python train.py --n_experts=16 --moe_layers=[1, 2, 3, 4, 5, 6, 7, 8, 9, 10, 11, 12, 13, 14, 15, 16, 17, 18, 19] --routed_scale=1.0 --init_std_router=0.0386 --lr_router=0.000808 --grad_clip=2.0 --dataset="wikipedia_en"
Below are experts of layer 9 (counted from 0) of a mixture-of-experts language model. Rows are named router (the router's row for the expert), up (a neuron's input weights, with its number) and show model dimensions 288-335. Each number is 128 + 32 x the weight over its row's rms, rounded and kept within 0 to 255. Numbers have three digits each.
Before each expert's rows: "comes after" lists some tokens at least twice as common just before its tokens as in all text. This comes from a sample of Wikipedia text that the model never trained on. Tokens count by the router's weight.

# expert 2
comes after: " |", "|", ";", " /", "″", " km"
router:180113132070128173049131101120121133091130144098118150118109129132074138169138149118144094175113172083120118142091108142075122121130074156162141
up0:130114144151115197076119137136149130091103184171097132098141090173117124079183142140160164146127137089175132110094152097078163123108098099102088
up1:155122149086089138126139138123138097137181150137103160105105091145159078171108095153128138106107091131103118131115172160090161103133119124135132
up2:075078189127159138134069178158086131145147131168143163169074067162101129136175147142169101089136142062146093186146100105117188055133131130102153
up3:174144110079119140155104128063119152159084140151132065166083170072092139140196092094109154082087127139074106132117149132147065101076174109156131
up4:148076094103131106137146124077112176116162091119094076149122145139178062101180167167101217147139163123204152130145074162133124152103113138167189
up5:158127132080156142080150120149131127081101151129185159168121120106094126130154131112101110137081130129134082097146109102129164122096133085149148
up6:122157125059143141065104126068167076130168158137170091083111173147159126129179147122100165219143102116092121115090138119079105167135193024069131
up7:170122143093125116169162068085124114135125116157158098191172116066141149141103148117135187117152116136127082122108073171069143146147128095160107
up8:144185136109199189072155093094195111158088089126103120117082091156098146118066162124107093139111077109090119115122082142096096153112140129128146
up9:100098131184165127117151075131183074095125169073144117146144150151136131110080130135171180166126176113062101092129108152160130124102151112131031
up10:154156165196138205055161162109122120151166036125147121117133150128168102141102118099058149188049144128133121121121096125093117109124114129154118
up11:147061176043105121088107125101162104124138121076135128081115180150064081120144081108115146145092153145155145186133118153100122127095202111107058
up12:167148146093127141087105076112101130141188096139095146135148110181131103182116144079114126128080102145116134142116104126090155138052101147143042
up13:139084111130125118117084152113092159120121084119156126167101095126178061084114132174151188146071131138098138122079110139097152136121162143128114
up14:163140098178140101123094102147111109129126070113123180114086120112099149191078101099140134220109139060085126111159100156115116173139131102111114
up15:134127169164120204103170078144154152122131093076038149144120066126144152132143144197119138118120133111152089066127161148107131161174075094075109
up16:085181054131163137167085146134109120133148102101190142140134161120215152130150145135113118107158106061129075123159115124159142090160126158071121
up17:099061128093156090109134151110104151166195099135139114147117114137116140169159187153148091087117114173157059190147140141129094112155128101102110
up18:160160098167175073131156142098113134133209150088141121106142120177137165164133127132087107139137121078121117129073103078152124167173129153143180
up19:165104140133084108124146071115149177108202083065148135152160128119132159184112144098084153109106200148179131068142117098178156144104126083126160
up20:095142130114154182157167146127098100106133109071096109169093130121126127128139113128132096123161081096095105116186122078180141093101112116099144
up21:105131119151070104126106082069093156138075175150111159104103149159150159150123184149120119143112117108149065059119098086137074134136146112137096
up22:131165099119110162139128171136175123136132130130150154144120134131080152138110140124140177146107164113181141107129059161119154111140103165131204
up23:163092187162067116135118106144171163083148161110132110050136111062104112114120127132157138160170122139092159150083115109161087053108085071153092
up24:118137126151140129154103127150155191171128143154101168178103133140130149130149078157112071117127131128077097151127127204106165128105058071195105
up25:130159133143121163164121120068115076053120148171141089193146076130084091142092132148116111081125101114122123139153075065095132175096127110178117
up26:123058136087084146131166077123082123116107102077071148090092148174102148144098167047141116142171088085138111153102151118112137107140138172063114
up27:139118092068118186066132110159142139123122145107127088140140100184168165134111078164090091127137151137099162093135121126155119124114058117108140
up28:075161182112074129052156136103109175120168125169175201145141170152057102196083074117085088157078111168128119099125157109096194102151137182130157
up29:174139133179140101123173117104121150102117125101188084118117137122120143155101138121176043081176157132109184075128105132099118166196080120130117

# expert 8
comes after: " the", " a", "\n\n", " The", " his", "ti"
router:158170125100148149118078133084201104073137141151172219137135114120154136177164124117140099149187134078126167070024137119108130134133142119107172
up0:098080130094095110127046122136167112056143154161140115164118132183090155139187134095149143135166090107073131105065158174153167127097093121149144
up1:096110148125144150132150101174138111165151157135150155114169114130142165086107179161124152145183101153125156139185187144103091122151100122085110
up2:157121114157081131174162117157078132070138133110155187116147146152135137159096042099178144130176113105155113113082051108165122108218104168091125
up3:157148087163163176114107151092103058119076071120150123156138123137128146183099097097111173204150142144170152146170113114094171165117115133068231
up4:150124136111126174113098136156172086066152107146124180118124098109125130176106134167113061169164129110122145175131133182146130112069113100106133
up5:119135111126117113071103119135116169107146113105109149076115168175147125109060125075111123142127121114159112119041087109153087173142070113098156
up6:164139140193162110108092138100142091097202117106141142133159089119163142147131119093107146154143158109112147106162136097076129089078183104148137
up7:170100147128136200106124127119102129090112129138100157118146114115120148170086109083091098149108111103114118065152134197150144088058145128164125
up8:121114161112110157132080117123158117153108106178122094135095107148108146077136082104127186099106117164095091149184085154125117141149198099107175
up9:205088173201181086137138090180146118166152122141159150121131172103141152140146123157152123152131171103141172151141118084139126098182176120159125
up10:089157146117151083168134123192091127086139128113139099145126086083148134113138074161054147201132091185167212124126073096122103165140137116157133
up11:161153123125102125126134135073114150132036150106123108038145138138121153165181089180154183133096169107122092076135113181141159187156125117142124
up12:078124123142122153136129133118122095103108094129128099164103132101186097183110136187157108186186149145176125123184140181093103146126096141146176
up13:134169138141054182145186157147093141064116152166130121076191132117106093133093168140128129127123079071169096163077116138173148107106132131149113
up14:137214145162152173135140172131152099086147151148219122162106202127109133186105166131104115061196142167148099138111120106140111184139143081137135
up15:131196134105131165159124053136144134143158129153173161100093151156157189188159102109103146156096099116158133121067105058116129130127132125120160
up16:150086099100088172117126118175100116151109165185036112143180111092110162124161095096116128168151171140141141122121142150105085128117145124108126
up17:100152158099143148131123125109153100066137100138083210107112081143192132095106053126055095164116116096137062177088100094170113077122137106107091
up18:148123094121092150154158116142111149076078194127103143127095116196097227160151127069150145140145108123108160137154096073091120038146123139109103
up19:091105102140147172126138085098128083144141119137146159194118145058156140119140131138116153117083100145089145126112119169153152104171071077124146
up20:118108176147137102127151129145148177182118139097086133124132124129119123123103084114110091067117150176109097096091180084096189135139137160154070
up21:157148100127076087164090117178191140103101138113093111102153115125139104112116124103168096134156152107099206164127137138137149135073102179167154
up22:101207129117149081073112135167167112167114163187182103071192129047136147073138097119162186136140113185100131069126119147155161103128141140148125
up23:142162148109158138118047141082184121111135093151176101092191082152137096211167096155152158172133171155182081125162099106092200112125143170079109
up24:103119146137118159102128098151094105119064145143144167136107177180153110124052098131083140129156161057138114075162158113153118100149115116134126
up25:141160118083154124154149180154128145114204125139118105150115133201136158121105103165169129108201136140137133093131157124166102144153117070141135
up26:141113087125106151150122106116160103151159122179105144117154111156140105149146188153139198124136102085073111122104108157083129146143132102085182
up27:122142126119162068059147112179136148149158117129121137114111214156110113143164065096117177133179091136133135066110158074182118140138107163123176
up28:147147100128129155198125174111183121115149126117079147138116162114128130131087137145115061120171105141148108153097151143059104150111164097173125
up29:145149164137081157142151131125078100108144160125129151067131085125119108144147157135132128090163099131165143150157115149157171126050177155157148

# expert 1
comes after: "=", ".", " |", "|", "\n\n", " ="
router:106154139143154132147116108132097121100204080107183165091150084113188102112131093131131138168175082116111087129124109172133158094166080115117163
up0:170145176055127087126146148050137150176116086146132133183154137150150166183112078099151184130148085187120196117120120131136104125139137125142094
up1:129147150139084165095142098194123108143162105131139107113126142116137124154119116136142160128208127146154131120099120201131159139114121107101124
up2:113150163189141115133093100130139108081128111137158121131192140157124127189113094129123166182114107095107151073151118118098114126138133139103118
up3:177138059134120084123145142078085066099138166109141049161138085089081137150139098081136136165083112154116121134149166131112116160154111199146146
up4:138118108167151183141122105106155155125139116154136165119151147158120138112109131157095109137143157142128106115129185067114111106169110122165144
up5:111192158129155142113187143143188140103178147140113159092114113048141205181180137139075183140140181085127095163171144158081158149100088150115179
up6:101149153123132105146103083129113188113145131161172134141153137161171083136077156087062152124090109159088131103114100088175104128195100130110155
up7:126121173130113156137119125141163113095189117078182151149111120076109101126156137109156152100130171178137143171100122077130173111103135137141130
up8:134108149068193087096109119144178101135134067155157129089075058088132170136147167122081130105149114117080090141066139160078110110188148148152062
up9:136142120101186089205142130160137159098171127153146105118119100106124172164124111105100120164137113121179114183149158136132081185115131128105140
up10:133144138106086095107111123093114095106095148129131157210087091103127113116076149110133117088137111144072049131040108131108144117119160138104145
up11:118111084092160110172142135130131111154169089070134194128150139135115067109147100158136158134118061092103165069073074153123174150162106108116166
up12:125064141195129169198145100157122166159129128171089176129113167062141098122157127112105134130164121051133101081149126147147127103068161112074164
up13:144178105145119199152125112139108060126109095068174095059116107127131147128095147102116155135121127116115157111065190116085144165131179109112135
up14:156087193082140132159127118111203036127114164109113098163114097146134124125114115125122149092117171131106153137147129159169119167133140145119109
up15:144117115153148105130094072146137068150141163142102150110109089151117089159089163108112157137142139136145117167158112051164164142099115125116127
up16:119171145142166075121143161180136128097166157128114121128119092116104083074109135173156151143087138101148136102129040140143132149139084193160136
up17:094094114141186105068122112101141129149149096176124144117130110139155168160160128076155132161124099093187137131099133153179150149140209166142092
up18:148144114140103115148081121123079095160118085133144105165103147157114119184124150155149154095080150120140146089117092133149152120139161194113141
up19:102082120126173122157137091160154100132173120131148103193129120095132082103152132111084132122107189172106133167137093173123133151094141142164141
up20:099148108137194089114096149138160083108106108107119143151106119123137157170084126163128137134122167123125126082152176109116132146180101136094232
up21:151155163116162123117141132174187100148174103123077109140116067111144098135117088114145135146126149175129107150132142089179148204129142122166110
up22:131114086105133131145084123185145144114128151132150152137200095081110091117146132193101121101140178096215118085102155067095188160149126128097176
up23:140087138111131115153127179132137138199166108109152174068150090100166125140126112100158236208148072098126107209150126163146200123105117159111143
up24:141163179145067122155097104165111126110189140171156195092115114160138163157113124134145184168093093066094111166166092132080193152094078081080097
up25:106132194199071159179111133218096132148163121140145161057136048084077067131128100131106097146132098120147128167119123161126088165142104100088133
up26:149086197180137100126145133092195123121058103165116170150103125118133126118123168128138088135127078196129180162086073135162110113165129183058107
up27:111176123107065106150112046136140134112199127182101113100115107086138090162118137082146171130134145143096115106158132130117064142093118125130109
up28:142154122115101104142118164140105115169158133127159103181102104146134106122112125140148150115116062130082117155122134179199148086147170216114130
up29:177126158114106094131153167116162115135113135127187149131109128107173067109102073106100118170136083173134158100154122164108081149152119118056129

# expert 15
comes after: "\n", " of", " in", " was", "\n\n", " is"
router:129229154134186114128107110075124149062128211144148147141161145097101096132117131144171163164149128117046133137129116138159132207106136124129173
up0:139128132117129138173097127097156091129153134125156150145130091077150106138138134077099162095135150101119116139124149085141168172114151070116135
up1:159153174121116109107133165135171135135164100111125118165133167127127114151121144136127130181129122161116099156055082167135117132100144140116101
up2:115117100129135096104131106148132149128035135216093175118127116100075114147142082156131108100105102139090147091137160147155155124147129088190115
up3:181182143076122170145126167085231072127196134170099164128056150103119098132134162135157155184069055108080117133121097155178148184157100155107132
up4:098113178159100114134155117116143104115122126101106103105145151044139171159139131116137154154135154144144146134148137152193159162151141155169159
up5:186147111093111110073120147126138078067138145166099115200103097144084070178126186154107122096099137163077150124137132106115115102128117097116174
up6:106114135112121169110067168130200187133093161173183133077117126144130199157109111177080096124114154127166124157181147167161092174097136124179138
up7:052173121120155145144129142078120180094162058113205148145149125156119159128027140173168169136126145114052109102068131142165148145129121161075182
up8:122171172092137132173133137141091057140150134152119170126101121141123108103157147130104164122168129202107096101136123186124167131145068169094109
up9:145153169121169163111155188144196113043127144113155140109139143148048120173106163136131145119155113075120159124069078084160124165107127168158113
up10:103134089160112046117161113117162162159107109138110121153141106169113109147150117126142142097137128169068115092167136183105149140108116150147115
up11:160167093141095129149187143149120097092089121086094147066126144125223120121074213141095098101123137104123115108133109109104109172114130169171152
up12:149165144092137151099110119152086130049161124150134150068153140162171192177099152138151126129099088065180133135140118123145111148111116144063122
up13:180169110144150190109116130080141111151166156180091089147103153049189134126125152126138115118155122098120126177150129096140096154087148084069074
up14:138040113131103130179161153117163117139114198183155166134152141073185090086110137115121112137139136101175136154077123180137121144175090108171133
up15:155137132196219147107130125160116105116136101178098180102104140121163045137107193144109131130177139187141128148103085150134148160124069147104086
up16:157105154131108169132106149114117082197175125132130179121136081143050110095125183117113143192125102078089144112100085175103156151140079040117085
up17:066176090084129111075122136087145121180128139140147142191146133065136138182099131122147185056130159171146146105123099149108189087198118099102137
up18:092168189100206148159156108103149116142126132124110133137080135175169146115107157122109135151086114103130126149133125141155133193131150138114083
up19:084130129114135160143149057095115147116204130159117064086081066151139148100112113127151050145138096121116161113108094113078151090125134145140135
up20:118129156123077104086143149124135084060113036170099173121119079167147153100109150138112105103152089122152106181094110125145192063158137099094118
up21:173204131117116106063112082160138183114181098173074136095127107157099224165140135130108127166133134137135097145134142120144119098115145126175094
up22:129111123100176146137094155218128159125160126135093179154134173130095123151139142126157159163053098142155112149093101132086160173079111073113176
up23:129126107068110172057196106049136144128124055122134070173094135151171149080119140144161127162121126181157073169154134171156176160153158107125139
up24:147106064176143164132129135082133112109141226172207141164119108129107182147071106080095132150190123141106160149100122184128170134104189113119088
up25:177182092121099117110137142091161157120155184155087127133109156097072117074114111138112157142088116125160115170137136102102135135114174121109129
up26:165161118202119106168127128143206107164156161132139165110108148158142077071117093170145160109184081195144124095096136115187108184180120139111128
up27:043143161131167103125110137095098128082172163168118119153086173084149127144111066116150093137155166129133162155078093077131188149166141152091230
up28:142142122116129109139121092135200173076070174164114133218150134137180205182072128120067132138116151232114198118155100180089128148136124087111195
up29:130149114144109176089121074137137111076120154144142131181161119163090116167135192096173086164123146057113129091048170186181123151131122101093108